From a checkpoint of a small mixture-of-experts model trained on Wikipedia.
Size: 8 layers, width 192, vocabulary 32000.
Experts: 96 experts in each of 6 layers, 144 SwiGLU neurons an expert, 2 picks a token, a softmax router.
Below are experts of layer 4 (counted from 0) of a mixture-of-experts language model. Rows are named down (a neuron's output weights, with its number) and show model dimensions 0-191. Each number is 200 + 40 x the weight over its row's rms, rounded and kept within 0 to 999.
Before each expert's rows: a language model's description of what the expert responds to. This comes from a sample of Wikipedia text that the model never trained on.

# expert 60
Description: Short prefixes and letter fragments starting a word or after a hyphen or slash, like re, dis, pre, a, t, in underreporting, N/a.
down0,234,222,146,188,184,205,260,189,167,192,112,219,202,218,231,209,169,167,206,221,264,116,248,192,217,131,186,205,178,183,166,260,223,218,204,188,179,188,204,131,299,213,187,252,87,281,161,167,183,212,243,228,301,202,198,169,158,178,243,151,231,231,165,192,194,240,185,260,177,218,161,217,257,188,141,206,203,89,282,230,230,194,199,225,201,186,212,227,173,224,175,174,206,250,152,248,173,194,150,152,168,168,198,199,177,172,128,194,256,219,134,206,183,281,183,232,189,166,140,134,189,248,218,225,152,145,196,194,201,170,185,241,198,199,251,260,166,183,246,177,206,154,175,213,125,199,136,222,159,123,256,236,215,150,216,171,191,238,190,168,193,111,244,200,170,205,248,125,237,173,191,179,262,240,256,267,245,153,231,205,211,225,195,225,233,175,146,151,267,159,203,238

# expert 21
Description: The word "to" after verbs, adjectives or nouns, plus modal and auxiliary verbs such as would, can, may, must, did.
down0,268,159,187,153,186,247,221,254,197,194,145,219,236,126,213,189,134,162,157,194,216,186,237,144,200,212,216,228,184,210,152,221,243,225,210,217,186,191,270,226,229,250,145,245,115,218,187,210,211,177,162,136,134,209,130,146,230,208,235,154,166,157,249,211,201,211,193,182,183,227,181,128,189,302,98,184,175,182,154,173,145,183,272,224,179,209,168,197,195,293,146,211,188,237,306,145,175,171,168,199,245,236,179,211,224,186,198,206,216,236,280,206,109,212,246,235,186,222,209,196,199,247,143,180,178,181,221,200,242,181,223,202,187,157,183,202,242,240,274,181,122,179,180,140,135,203,223,187,258,249,213,215,196,186,242,238,215,152,245,267,205,261,232,213,216,173,193,154,234,245,249,260,215,229,192,190,216,301,244,273,235,233,194,245,268,132,237,168,203,163,238,263

# expert 26
Description: Prepositions, commas, colons and opening parentheses right after a personal name or title, as in "Vogel of", "Smith,", "(eds.)".
down1,175,155,146,210,165,190,245,211,189,228,208,182,224,112,207,198,234,146,266,180,257,202,193,209,258,193,205,199,222,167,208,226,231,171,208,273,238,227,203,201,197,178,163,225,207,262,218,217,235,132,150,230,214,177,174,160,149,209,181,292,206,204,218,247,204,237,200,184,215,192,243,210,213,175,251,198,200,219,213,257,153,232,149,202,117,197,186,187,196,155,164,95,214,233,174,172,295,275,272,146,208,225,210,202,185,184,218,176,276,184,219,128,191,154,170,166,248,241,180,223,150,187,199,167,189,179,228,146,210,242,149,275,188,263,137,275,109,213,258,158,208,176,188,204,168,272,281,217,190,192,127,255,290,172,184,162,171,196,250,145,193,170,206,188,318,154,174,237,309,179,217,173,228,210,261,230,189,195,228,231,116,187,189,212,203,159,197,215,202,213,236,128

# expert 25
Description: Nearly every the after a preposition or verb, as in in the, to the team, the following night.
down0,166,264,181,141,186,170,195,263,213,237,165,252,196,235,196,217,207,153,214,192,164,253,210,168,208,201,168,177,215,158,254,231,183,166,211,289,161,205,204,226,305,215,175,223,187,226,169,267,195,143,198,235,180,211,216,169,154,205,169,178,242,194,256,218,220,71,184,170,267,162,218,210,240,223,252,212,234,198,281,226,153,191,144,244,192,214,225,212,174,187,138,238,228,116,153,254,161,180,177,153,189,197,208,206,283,176,194,230,223,217,237,215,230,220,240,200,261,222,255,174,216,188,208,183,147,218,181,242,235,245,166,156,279,175,183,141,201,213,264,216,156,187,200,178,185,207,199,146,166,288,52,218,201,226,150,219,244,119,174,213,216,88,243,185,232,181,228,148,150,234,208,190,217,170,249,164,172,201,218,152,139,182,196,148,112,138,206,232,196,146,154,187

# expert 32
Description: Apostrophes in contractions and possessives (I'm, Don't, Fox's), and capitalized short words opening titles, like I, A, You, My.
down0,155,179,215,261,143,102,232,247,167,143,103,236,217,177,185,166,195,160,250,222,194,175,153,232,314,234,218,163,227,206,299,158,153,238,204,179,167,172,173,185,301,224,227,195,202,127,129,263,251,242,201,221,221,153,157,194,200,219,175,177,238,169,191,257,218,256,160,253,225,220,191,160,127,197,151,192,239,127,213,195,208,135,252,165,183,204,244,205,230,260,204,195,178,144,117,190,232,196,293,225,189,267,163,92,210,166,144,231,234,254,188,216,168,239,230,190,218,181,216,226,214,221,266,175,151,168,220,166,211,211,171,294,236,203,131,187,173,181,267,217,219,190,149,243,221,245,219,212,202,161,251,216,193,217,254,215,242,196,207,141,227,251,206,267,196,206,235,178,258,174,168,212,204,170,257,195,211,209,136,151,189,208,201,242,218,195,208,197,211,270,188,179

# expert 22
Description: Past-tense and -ing endings and common past verbs, especially Assumed office and Preceded by in infoboxes, also began, made.
down1,184,247,135,219,194,171,273,191,176,181,298,249,202,256,134,157,261,124,276,217,215,183,237,184,180,210,201,241,204,209,202,196,261,196,260,191,152,210,151,159,279,206,124,190,262,118,217,169,216,221,180,213,217,181,218,184,263,195,196,224,199,188,242,216,172,203,192,204,198,207,294,292,122,218,232,314,191,295,206,232,193,194,215,205,215,140,160,209,221,159,160,215,166,250,182,205,276,172,221,260,263,237,158,233,204,189,166,207,159,225,191,226,192,206,125,242,296,170,237,215,183,180,204,223,238,213,170,187,226,186,219,213,213,180,200,190,202,230,206,197,189,193,197,196,201,213,236,155,226,162,86,242,145,174,186,198,180,235,176,172,190,239,176,210,177,204,202,116,214,95,139,150,215,176,175,224,242,186,262,201,194,125,163,232,60,194,192,218,203,160,218,189

# expert 31
Description: Head nouns closing names of institutions, awards, competitions and records, such as Register, Cup, Award, Legislature, medal, Party, Championships.
down0,192,183,233,210,223,196,134,193,189,192,216,253,244,213,229,220,236,260,149,130,294,147,241,211,142,211,177,214,146,200,195,265,199,218,245,161,240,209,220,161,213,197,185,193,166,243,68,210,174,282,226,185,229,202,220,191,293,185,214,161,178,192,252,178,232,212,243,226,131,234,131,210,311,180,231,197,167,173,235,247,177,257,237,166,243,241,213,238,154,211,160,158,128,266,221,187,203,213,201,179,195,269,219,260,248,191,127,190,210,171,163,141,200,182,290,168,185,216,161,184,152,146,174,195,215,207,139,149,155,173,218,207,265,238,247,211,192,205,172,156,200,225,212,210,197,234,108,191,272,220,179,206,198,211,199,178,271,206,202,184,172,174,253,159,160,255,203,188,140,222,144,220,210,194,200,172,183,198,224,181,169,187,206,221,106,300,238,116,245,121,148,194

# expert 12
Description: Header words in tables and infobox field names, such as Votes, Party, Location, Apps, Species, Running time, Total.
down0,227,283,218,123,267,228,177,217,169,284,163,168,199,200,237,312,268,189,167,193,186,199,158,126,156,205,204,172,213,176,247,226,237,180,259,188,222,129,109,186,173,192,185,209,239,223,204,161,260,193,181,220,170,199,122,162,163,182,201,215,233,185,169,205,79,197,231,160,196,215,181,202,209,188,232,262,148,198,217,206,189,168,166,149,171,175,211,176,205,171,256,200,227,250,206,235,184,239,193,223,179,208,192,152,203,221,170,198,173,240,201,209,185,258,173,227,227,186,201,221,142,169,210,225,180,185,167,261,167,209,146,164,144,172,210,179,198,237,168,261,174,237,255,261,128,194,157,212,209,226,267,257,148,170,229,268,266,238,224,176,236,205,245,242,205,104,194,155,283,89,202,104,250,196,200,163,207,193,206,224,229,212,163,161,292,261,195,205,261,228,197,287

# expert 9
Description: Final pieces of Latin, Greek or foreign-looking words, especially taxon names and club names, such as -idae, -ensis, -us, -ia.
down0,189,132,195,234,214,195,181,162,153,226,170,213,168,146,198,182,203,267,336,209,200,224,205,211,183,128,194,220,146,223,180,174,201,193,145,226,229,181,245,205,118,200,213,146,178,160,112,181,146,273,157,238,177,161,215,183,303,231,201,192,129,189,168,186,207,204,155,173,245,150,189,229,180,236,250,221,172,313,200,190,125,235,176,174,225,197,188,256,143,224,172,119,143,213,174,155,195,242,150,171,209,131,120,231,126,199,145,187,184,137,166,214,160,282,160,187,121,227,238,180,239,231,184,145,257,153,249,217,227,224,217,199,174,189,187,184,187,196,219,131,215,161,126,243,239,231,236,176,223,192,151,268,173,202,240,226,192,249,185,231,202,190,187,219,241,237,209,157,117,258,223,226,202,162,196,218,176,168,186,247,166,251,267,192,155,149,200,262,182,205,234,190

# expert 53
Description: Single letters split off at word starts, mostly capitals in names and codes, or lowercase in broken words, e.g. p in prior, R in RH-300.
down0,193,140,142,259,253,193,142,201,200,191,173,187,189,214,126,198,223,174,269,246,183,172,170,160,149,219,232,241,177,207,235,243,222,244,201,151,174,220,201,276,308,202,304,225,166,203,213,244,182,201,214,152,234,181,122,138,201,218,184,176,153,199,231,218,168,237,258,272,189,142,222,168,142,252,263,204,239,165,213,224,214,350,220,161,209,161,277,189,187,234,190,181,231,202,193,198,161,263,172,207,223,269,173,197,140,262,246,172,194,218,245,251,216,201,237,242,197,234,204,149,86,221,237,249,185,199,142,174,198,176,277,212,262,241,186,200,218,131,238,226,125,219,220,245,235,180,179,166,242,178,165,232,209,156,200,216,255,225,161,207,252,192,173,198,169,208,254,185,210,147,197,215,180,254,249,266,184,209,220,155,220,198,251,134,232,173,122,174,239,224,197,219

# expert 34
Description: Prepositions linking to agents or companions after verbs or nouns: by, with, as, alongside, including, e.g. known as, album by.
down0,103,168,197,228,125,167,181,179,123,229,195,221,131,234,242,21,221,200,156,223,241,200,218,245,242,215,258,210,202,264,148,203,216,151,230,184,244,274,181,110,178,199,231,221,248,199,258,214,216,177,274,239,210,272,220,168,185,213,141,191,171,273,255,197,203,263,225,201,157,237,260,157,206,176,246,251,239,218,205,238,161,209,157,218,215,181,242,181,207,208,233,142,191,227,210,203,199,214,184,200,231,160,243,237,164,224,198,209,170,215,204,198,251,178,191,218,254,147,203,200,195,181,206,258,158,166,176,157,287,228,214,233,222,238,245,289,184,147,230,152,173,273,203,236,140,183,132,232,219,207,161,191,243,137,196,170,204,190,157,180,195,240,190,194,217,239,163,253,255,188,192,161,238,180,188,261,212,143,205,213,276,238,210,182,91,235,238,189,133,241,193,201

# expert 27
Description: Abstract or role nouns after a, an, his or its, such as interview, role, relationship, deal, loan, contract.
down0,202,218,237,230,217,235,218,194,194,149,184,173,218,243,186,191,191,228,185,180,190,225,209,204,183,100,208,237,197,238,242,206,208,234,218,256,319,204,205,189,178,178,166,212,191,198,254,184,194,206,180,216,151,193,192,216,220,166,202,293,186,165,198,184,272,221,175,185,222,290,154,179,291,176,206,176,222,163,213,172,241,259,139,220,167,273,230,196,162,151,176,211,252,165,211,111,161,239,151,173,242,183,190,190,181,279,169,131,221,127,215,211,252,212,214,211,262,227,193,202,239,159,120,129,218,173,278,269,138,236,201,197,175,161,202,162,174,228,201,175,198,171,240,156,178,232,227,176,195,221,34,202,209,212,256,161,249,206,228,148,147,257,183,204,177,170,162,178,154,286,209,243,190,178,207,224,173,227,201,250,153,229,151,172,54,209,217,207,206,156,224,164

# expert 15
Description: Common nouns right after "the", often followed by "of", such as time, end, latter, rest, city, footsteps.
down0,152,126,220,206,222,274,207,177,142,228,185,161,231,229,265,183,158,140,236,265,162,207,159,188,212,306,237,171,224,159,174,121,171,154,216,173,215,237,155,157,130,185,185,148,233,192,224,326,246,187,182,226,217,239,183,190,208,218,183,182,181,203,253,174,129,266,237,174,149,216,246,171,164,235,201,244,215,109,214,223,227,198,185,140,246,171,268,138,186,159,217,179,164,217,151,128,191,257,223,174,239,147,188,209,177,206,156,279,208,172,185,183,159,167,183,201,243,134,137,195,174,151,204,262,210,177,231,213,157,218,247,264,192,250,242,153,207,203,230,198,108,181,184,229,243,174,198,220,228,151,190,219,158,178,189,176,217,90,171,194,225,235,194,245,204,209,231,235,226,204,204,172,157,283,222,155,165,154,128,233,241,153,254,254,186,146,201,192,177,153,150,247

# expert 18
Description: Prepositions after verbs or nouns in running prose, mostly on and at, also under, out, off, near, upon.
down1,158,230,248,182,186,194,270,175,234,164,215,196,238,245,203,261,185,171,233,205,174,223,190,181,216,200,149,187,185,170,170,198,194,221,209,161,225,244,253,198,128,184,122,239,200,257,171,236,239,202,199,148,226,180,190,240,208,249,93,137,231,175,163,195,234,180,199,197,226,206,221,193,170,230,125,227,285,226,138,252,158,157,224,226,177,172,173,223,176,175,233,152,216,62,125,175,193,246,149,175,214,214,216,208,251,186,250,213,194,210,230,225,148,206,282,240,179,161,111,202,254,153,236,310,216,245,241,219,229,199,221,240,204,210,223,270,198,165,215,228,131,179,252,242,146,206,243,233,183,164,287,160,196,260,168,235,200,266,190,222,154,250,233,144,155,209,181,254,195,159,203,200,152,172,201,213,214,241,161,159,207,236,225,235,360,161,211,202,221,184,210,204

# expert 16
Description: First word piece of a capitalized personal surname or foreign name, such as Ka, Zi, Ko, Tom in Tomić.
down0,171,142,111,239,148,141,164,195,163,185,132,229,226,199,188,261,221,152,250,245,181,128,206,195,164,195,207,234,225,193,133,199,194,242,253,247,220,249,157,229,280,215,107,242,253,173,232,258,160,185,265,170,237,185,188,208,216,189,179,225,263,238,212,212,197,241,169,121,164,209,227,185,222,156,170,169,244,251,176,242,283,125,225,129,265,203,217,147,261,210,181,215,160,176,201,182,139,271,157,151,256,252,239,261,210,196,237,125,139,237,204,211,177,206,131,230,207,226,279,129,180,223,226,202,141,179,142,212,205,137,213,232,232,229,299,209,259,205,173,138,217,223,215,197,239,225,249,144,217,218,244,199,224,213,187,208,261,132,276,221,181,222,195,275,248,179,221,210,176,195,184,209,219,191,196,253,159,169,191,236,194,230,179,260,228,158,175,160,243,174,217,214

# expert 29
Description: Continuation pieces of uppercase acronyms and abbreviations, such as the L in AML, DC in PDC, TV in YTV, plus code fragments.
down0,171,248,207,257,217,144,200,215,262,212,252,199,130,162,235,216,205,162,270,266,177,188,153,184,205,231,229,185,187,150,95,195,253,217,157,197,202,224,96,152,238,184,171,213,172,196,238,218,249,190,293,163,211,230,271,178,134,212,184,176,206,219,235,173,132,211,148,147,211,167,183,212,272,134,158,277,141,218,237,232,184,220,182,159,160,205,139,155,172,121,199,226,279,223,253,184,231,211,238,210,203,175,258,212,192,240,157,206,228,182,234,236,249,235,171,135,216,183,212,219,232,233,195,259,166,158,195,164,188,231,180,211,235,173,173,200,200,220,242,213,210,234,238,185,167,181,249,161,209,301,224,175,210,196,198,179,174,147,178,214,220,148,210,245,200,202,226,217,222,262,179,287,195,222,105,175,226,121,197,288,181,170,258,254,93,192,261,173,170,176,231,272

# expert 54
Description: Nouns heading technical or descriptive compounds after a modifier, like system, receptor, engine, band, efficiency, building, prices.
down1,188,227,306,254,154,241,221,131,196,226,185,160,202,202,183,256,197,184,232,218,239,220,188,211,207,217,204,190,149,216,204,229,192,159,160,209,212,137,231,175,199,194,274,200,187,186,197,89,192,144,170,203,296,226,252,180,203,196,215,185,193,179,193,180,175,213,144,182,167,237,189,171,133,256,193,198,188,196,200,142,285,199,225,145,210,150,235,121,252,179,201,157,191,286,198,165,209,115,146,135,259,187,142,246,196,237,204,270,147,256,172,221,162,144,180,192,208,244,232,101,216,108,207,203,266,234,226,151,309,142,161,158,198,239,212,206,179,188,173,211,224,149,190,190,197,240,182,185,249,227,157,181,187,186,231,145,200,212,179,187,172,130,245,161,247,186,182,150,205,274,142,270,190,238,213,211,191,213,228,179,238,184,236,207,57,217,191,186,247,180,183,235